python train.py --n_layer=13 --d_model=256 --n_experts=96 --experts_per_token=4 --d_expert=96 --d_shared_expert=128 --activation="swiglu" --moe_layers=[1, 3, 5, 7, 9, 11] --router_score="softmax" --normalize_top_k=false --routed_scale=4.9 --balance_loss=0.00137 --balance_bias=true --router_logit_norm=2.0 --init_std_router=0.0136 --lr_router=0.000645 --vocab_size=4798 --norm="rmsnorm" --norm_eps=1e-06 --tie_embeddings=false --optimizer="muon_variant" --lr=0.00953 --beta1=0.95 --grad_clip=2.0 --batch_tokens=[65536, 131072] --seq_len=256 --train_tokens=334700000 --steps=4610 --dataset="wikipedia_en"
Below are experts of layer 3 (counted from 0) of a mixture-of-experts language model. Rows are named router (the router's row for the expert), gate (a neuron's input weights, with its number), up (a neuron's input weights, with its number) and show model dimensions 64-127. Each number is 128 + 32 x the weight over its row's rms, rounded and kept within 0 to 255. Numbers have three digits each.
Before each expert's rows: "mostly gets" lists some tokens that are sent to it at least half of the time. This comes from a sample of Wikipedia text that the model never trained on.

# expert 94
mostly gets: "%;", " —;", "د", "்", " |", "ส"
router:137095073114122189174156138103122160101130167118168124128102107102165173092169171060175147194165074120077123222141096127108137104118106145176167094161162099096132147115072150113140075181091135
gate0:104135116146076084093134151086135124097110091152147141055095131139166149173091059126129159120159150109148110102147119097107157097176134068085157156098167127105123108180099159158143149172123074
up0:132088131073146159110124085133102113150125136129123133159178152165076100161123118121127132179113089115145125175147146181119131161055094143149106135123089103140118162141151097089197131064102144
gate1:123221073137122105180117169047152152114152074169156142088159089080165187148131107139134132143148161127152063146159186143099142137108089167132099129104192115132175059166176143082071139112132104
up1:149215113149144101137076145105107144136103108151188171064161097105120183114112098111144153121094172161148117161174085143137195166119149086138139105070132105127136083193156191092087189119151087
gate2:095120121125112152119163082116162176181157198171127104129147104111115115152129141086110086131090120160115109163109085134064081103083123098122147086094162149187105118068147133152136142094088153
up2:124099121139087174122109131163116071160136140111172139114095156099118171151189104127137114180127074097107144185101091133090110147069165142106137107096089111200082145108136165120147135173121102
gate3:114120099106176132107168106153127106169144097149115084104137159117105160172124131120109072078121119108147191134105118086076081183090104121138120130156144120171102134138152120193158168167176088
up3:161109121158129081096134134142130137171104094125127052079096161111086110155099144171108072112106133109115171100103102064098086179096110136132151091167139117133110144143168111177106168151118130
gate4:111148070095083105127133068135157136154026152102092109140089124113114131146134090112142162135224088143151078139155111110200138100160167100127107160086169131140125166140090149134118118132147102
up4:112159143153057121074140155144078089104192097153089155108192139130167116127154096138057109088186137160133122167150106170136147101079105146144145114150144150113114075100088085045111124136138073

# expert 59
mostly gets: " recogn", " sol", " expl", " came", " separ", " commun"
router:146126141147103098084168143193158070152156168118107087146100137196098096118169082136077149136092092138146157102122107159125079100142097188175076155120136118126074114130078151080108130149118098
gate0:164079114113123125130188104147108153166139069176105080097135148154115106115106140110106123168122086125108150066105119134088135093133138072144097155147127134144109096087168153130111131135140124
up0:165164090146159143105110183116104101105129126136116141122174139072111143169125116158124144119092169135147124105144095115167150149128064155147172116131148091084139148138112097105139179124170110
gate1:140101131117126131137126137089123135161105118095168121169064131124142106130149124159076118118185139138117056138119182046189181128113102168141112207109120040167138115136045143108113170133117156
up1:140131135107124106104156122121108176139129130140181132131164061182143146124158129158144122165108157173134121094118081150092121150090131136106171117105100200158145084130084062126165095129114118
gate2:052123095114067149135135137147117132120123124109097103103182130223203129135141084152125086137136148130159118063168142173120100094115148217111147117185052173097138109161126108163171101132075206
up2:166124104201129095091121127119181117137120081069135144112126150138115166110151191174186089148144130122118097129155141139110107115138187193131157146068117137138170176183171061077141158072132135
gate3:124129195111194143137179157121099088182097083170153160112117120166188093158174150151104143121108094083087095140164129085145092204158130157132147134126159130130116100208087108152120094100145123
up3:163110192139153128057114147128091029125122201117157131112125160100135119148127133099129152121121103083089152131151082085098122194123141094098131142083183170143130142248128097171137085111102098
gate4:082148145139092096104179137107139126116119153146177115074164103193077145135141101125123115129068133086180103130212155078095128137158142188138149146136133161093103088085095084191125099115118156
up4:139059168093130117124116122128144082124126177123159157165072116063163162105157135021110171135033087120163097138169109150176138108140115098158180102065159151188130134133131131103144145105127101

# expert 75
mostly gets: " |", " –;", " —;", ";", ");", "%;"
router:142095110093136149153091094195068149093136150190086152115099077145097142052116116177151145108152098134102110180107152124129119123094120147171089081165184070138167159144152098087120108120147088
gate0:140142136102143121107139121112090129083146143123153152143189179132123120134121124148060100102125149165104190152073046197126108184088200106129082124090112105120104143092101098161162142152147091
up0:109144051128138128182119110102174165076132165122128124096179160157105112163100107126126134110169138163129186123098064160136128195119169062123064122120111123149088120111068133165142127142168109
gate1:116189192134089118117119117141157140101189138140155162133086126153139123082195102174085166082174168135125101160149137146171085162129196162143101177129124099113139142096180140103126191128139161
up1:116104125159182163188160095073160150135125124100188177153104153171063146094138152141126131148131123132180166084179133188117090104092117152187127171131055117095141103125061148129103102129132153
gate2:115126152152184128144128096144136125110149199148093150141176149051129115113168130100130148134127123116129142137125177133156158179158153107147165216106118063115120140154159091122171139117178150
up2:053152149124116126101212107096141139087106207105133113128129115134173113161082156129085180132132137119161098142090103153157113166106069068127144154136106082129137131128067079129176140179119140
gate3:120102132106096117107142074128149117118121135127121134113177111097150107138130142104151098114148134137098092093096149125092200108082148093133165135140070106146166145141045164185145180070122100
up3:126153159157118087129134107116102099096152131178124107097128091090184087177149112109160099136191081150161061134113144125038213141101111094149171138121092134174141147123118181173153114091097101
gate4:088148103132114133125113143133158091112175118120147042098137113145200110074082180191092130118133112196168099099079081143134141086121084113119144161140128119105121198076200104156137162162138200
up4:100140093160117151054179088173150104090178162132131080083162097172152104073145135146103096142161136196175100091104099183097177116132079126128137132103117133123176162099123115151088147149077190

# expert 58
mostly gets: " Nor", " Ol", "astern", "Al", " Jim", " Jos"
router:120091109108107133086087172146080144126101186112136118110080118150122126075131154107112124157151064188142111187143096139147140110173117022083125148121091164136156183136061171175122144090127105
gate0:122112116117121121096128130087124145144130105119104172139148122122113167138106087134164115109135111144119178167130091102144143141093146054105192170165137136059109103103169161152112108109148117
up0:155118143169180185107119143145128109160129139098154151065056151099092207143134129099105093152119111098093085128192063108183057144146072167115143080095120089206059146126156150144143145187084124
gate1:097093149089138097134146187104123201150043160066101161192105116165125111118178077166181109147141156131084128172194109121097121190163145114048164091130101175084089145193115145175130147190092064
up1:114151146135111099127149117122143096131165130162125114131192187104136115156027077109114087082134138120118151080152139069104121095104120203124106158099130086136121134113105105126129112098175143
gate2:097156101130147148127194138137101175195076105166124120107100074188102139110163151153200118100141113048175149170124105205152203188089124094075121094079140134135075143128128077117134150151103093
up2:097109115159093141131055121102106165110106116120069123126129136108158120160133148207069091141141175205105120142139143166132085111075138159176086086119068090137166200143154175136160134122139123
gate3:124139164102092156115079145061133140093114075147102096112161132154123083184130083131125098181139088166124113141190128072102144093145126076082178165116179117145182143089135149133131154153086049
up3:137138124118085131090088142113097207095173075164116088134174117153110078179143100127143093166163101165117116121158107097103154110111155054111200133122168129162153161085093119142122200106136043
gate4:139181166099121119166143086117145162085132100123119106120174168141123079169089185123153164108129130049169107169117107075178111170138132158097122103132177109176127178118120067141076167159155110
up4:139143145136102136141139133052084128076126129135142116056151077088143154117120114151077143095138121139179140129187066095137105117153099154113153102071171112122103121135078137148132088137114118

# expert 39
mostly gets: "ić", "า", " Korea", "ร", " Yes", "onto"
router:100088110085089113172169133163124143177137093108099113130143107085154101117115112117113115122132142132109109115116133116102141067135191132148139136161119090111163100161083083161115143164163062
gate0:148200077083134117151171116129129151110105049169105055145140133108093131123041116104119100156101135109154177090140144152118151102108085099057117141119116077104147130126127154199146095100151096
up0:096094129223145129103069171158152101111115146088148141093095185117167167181183142140172133160122085156126127150110116128180101165138181097144144094122143151102136147133134138090110117116096135
gate1:113148123151134152063166159137087165096096079131153109149174149067118164163135118143107079170096142151119141130166100167104099084139064174151148111127173139160138121125129106124172130089138159
up1:169183129203113165157173131115125130072166163114162103105134093122169142155110125112119113167091106127152127123153105088063097062159144196102138145123158193108125125126094099142086025170091154
gate2:178123137077115174158132149132052132135099112124105166102115144135130052167118151129082094148104190118135130074092051179085131139127097129172131174072082163083197191114121154163088151136143096
up2:091146097127136068091076186128171187145119113102178137194089158088095186083123083114149157117162133166109189139161136126168148148144117075057126087153175141165081101152138139115145109080138168
gate3:100144127070136132117124101108100141178121128072162155081081116160176117106156144171042144185112132166151137143120207127094121097183104075090120179147108166097143119129123123157102087175151160
up3:050184134115092136068084118062111114174109096097061141118129075146151053107134126150121085133178133164134137099172104124145092138132152103114166185142148150169100104134112078098089127106112100
gate4:102153108100139127196167157117118097206185187126111140109144151054128201137104108131087101084144119149141087155074137096101168122141165158154200139127131086176117123169106137131111108149091079
up4:130081143128101118105084130161133113078073071134163128171144090157142025182139129126113183123089147148095183138141085135151099142115100078102127092102094063091120168117138099174099125150152139

# expert 72
mostly gets: " and", " or", " &", " but", " while", ","
router:089122117104133132134183150139090124077108118176107137171152162122124137096119091100131120100187140186115131124147123134153175135145118167105121091109080105159156123109204137116094131171125118
gate0:156167152153149064072125116115216157185126095159147144093111119143172126119115152107136126152102077114103095131051149092110096147143096115145112138103155081085112154123160108139117143116111126
up0:084157138132148176163147137100140121119190123163135067117140153104130210102157147154135175102153098132140147137183174216171064163122125095088074087087111113171129117089137114111111150140110116
gate1:127114111148082197120123172145123085119128106145125130155128109117208128130116130161138121124094122166116135132081174114135164151114136162112090109092112130067129136105161049119152208158106142
up1:104110148138118165156127153119107089114146142117163102126122113144178104094093094169133158073147193190145141105081091117089118103094088162117135129088106111053119126138152060129120098128170164
gate2:177104165099124122114130077174126131208161139164097120147135121111129102108151095113137149199144064112139085152143130132168149115144085183103123122205072127077117098175078178144136130127142126
up2:188141199084150149128123129170121119165174110159147159091105116114122116125182165125074126136142120109115132107083091150177133109141081165140093147162077104040130102164096111107094123142130128
gate3:150122143114103110086145106084091124134191101115096139104091046190148154092125084154041114128087130155144149150179099134223113147116113068098151080066137133116064119133096075109132127147180084
up3:140149083161126126088173134120089157072195150107138083147140109167143116151069146105114122116067117107193118124165126128118164064071191067146135101143114109125095085087161136194132150106194141
gate4:112112160128126142155165145125152117118155126133052150096154163126072123115101112121138102096114123186134076149084137082138109194138130150121090168065108135180143055130160142163111087058135110
up4:132136167165161134139104194155141139143160102114080150075137117184125137187173099068168132072111127104122150150126073127073079151130089138096118097074147124167170116075169128070082154133087113

# expert 42
mostly gets: ",", "),", "\",", ".,", ",\"", "',"
router:077110089144140145142130136118077104077101139134165127165139139102120143086158096099110118089186198167114077114085096105075159134105180150095165082145073161103161117148156082089132118170187081
gate0:128172128096117128112165121162096189140107130133156143099110142124127095097177084173106177206125119146097106153119074111111156144152108131089120179185157102138145119128113118088195150133104139
up0:078134139115125087124145132123157098083180124126128142086120155174123103140172129136140079071139115145155096134133145170181026151126123097055140117079122119233088105173141086147129136155111152
gate1:130124152131104067096132129108102112107151103115119166115154137099060072085114106120108119092055087145145154116103138131135191123128143078132207122093089130110101108146160168123105150141150179
up1:108076199136094090134107137172141129148171093130094188116110141163092131128113143095100129116098144132111146149179120156159116078122129079102151162056075138058135179121158148089130194165133144
gate2:067144149171095117182140137142178071164139122145108083124136173148104059113119183110096123146125176146158159071105170128180110115155146038143150105151154134067102176147141185188129176092062132
up2:114110147092117116128087110146118153121114127102215145090173120100168143127194066154100149134131200054118122171138010164152133134150097144109117136133142107127047161161114134111154205138139084
gate3:154126123170151114098103171115110156171120185111113125055129089127143087137127116121118140103119114125142134098104058083144156086132119131145122152088159157156129073090087116176125174087216130
up3:074184119100108120114154098135118122125122117117107124128147156151094106157093142189137134122102087125108111094124156122178091095149107070165140053191108139152118064126156099192128124175115120
gate4:129087180133046139109113111117171182128192147117091119162092142128075097134175167109100084137084125138166142155076105111140114132107162133113082114147095161067121180156102124103136136181102101
up4:129123152149148195164084109089085093061154113157128131176101055116137119073150112176122135167154077079191113113083142116117126116147116077176128146092148087101135096127131090079122139162131177

# expert 89
mostly gets: " Japan", " China", " Chinese", "า", " Hong", " Pakistan"
router:142094168104056091099140156106143130146131131136170102159084124150137137130132131116115127144134100112153103126162069093095168083113130049108149133153161113127140172108089110134089104139136159
gate0:160187058159096110101121139211103180137148053108123130151179170106111123095139170135160075055158100143170171142096080194114128098127100115069133113183160111138136181083114131143152128092160104
up0:132097238125135136081165095067099104136112143173141035099099077148129126135108105105191121196100155111113122131115144136115114074100102176161134074120107160133154108140134131212137125114173140
gate1:201176107102174105188125183077122125105143113080137111168169116113151140111170196125136170136157075098060127169114078126079177090150106101117193169175115086112115109113096156094144078145099093
up1:121169125095139060141140138097118139164159146110107109138114129143116097111089134124129101111142133131190059133180099132112169166100159146115097084158076146136152142059170081199107161116112133
gate2:147180140165081134131082185178123134078111134128099164072159158122105110191122146130184161132077127152136128141144128148129125087154129081108162071124097077158162183109157104142129060199134188
up2:091157122132123138080176104101144162146078134082094138141140113153124143077146143129085110084142081138121129098144148167170129137125137133140136178134135175127146176124127131128116173099095102
gate3:155105127182147102170203162106123182117121155134153092158102162162094187144146103138126128137157138101162120170109146091149132120149095143114111149065074108130122150083153125119112170109168079
up3:058109117107086122149150116121084151117146099123078158204159154118159133103108073144138133128141194143138098139143129148110129139123086121157162106124122153161110134097144178067194130148105133
gate4:079120095094148089094099164172154147137133176115163171128131113162171104122136095121178100147126192110120143179095050081122111152173119135100067180120090093086094079126046134173180136132097082
up4:160123087124128137107154154168078137088109082054136157101105134087094175093146142102160144190195124157140152190104121136176124135098153110153117079132113036122129072137128155174150118129120146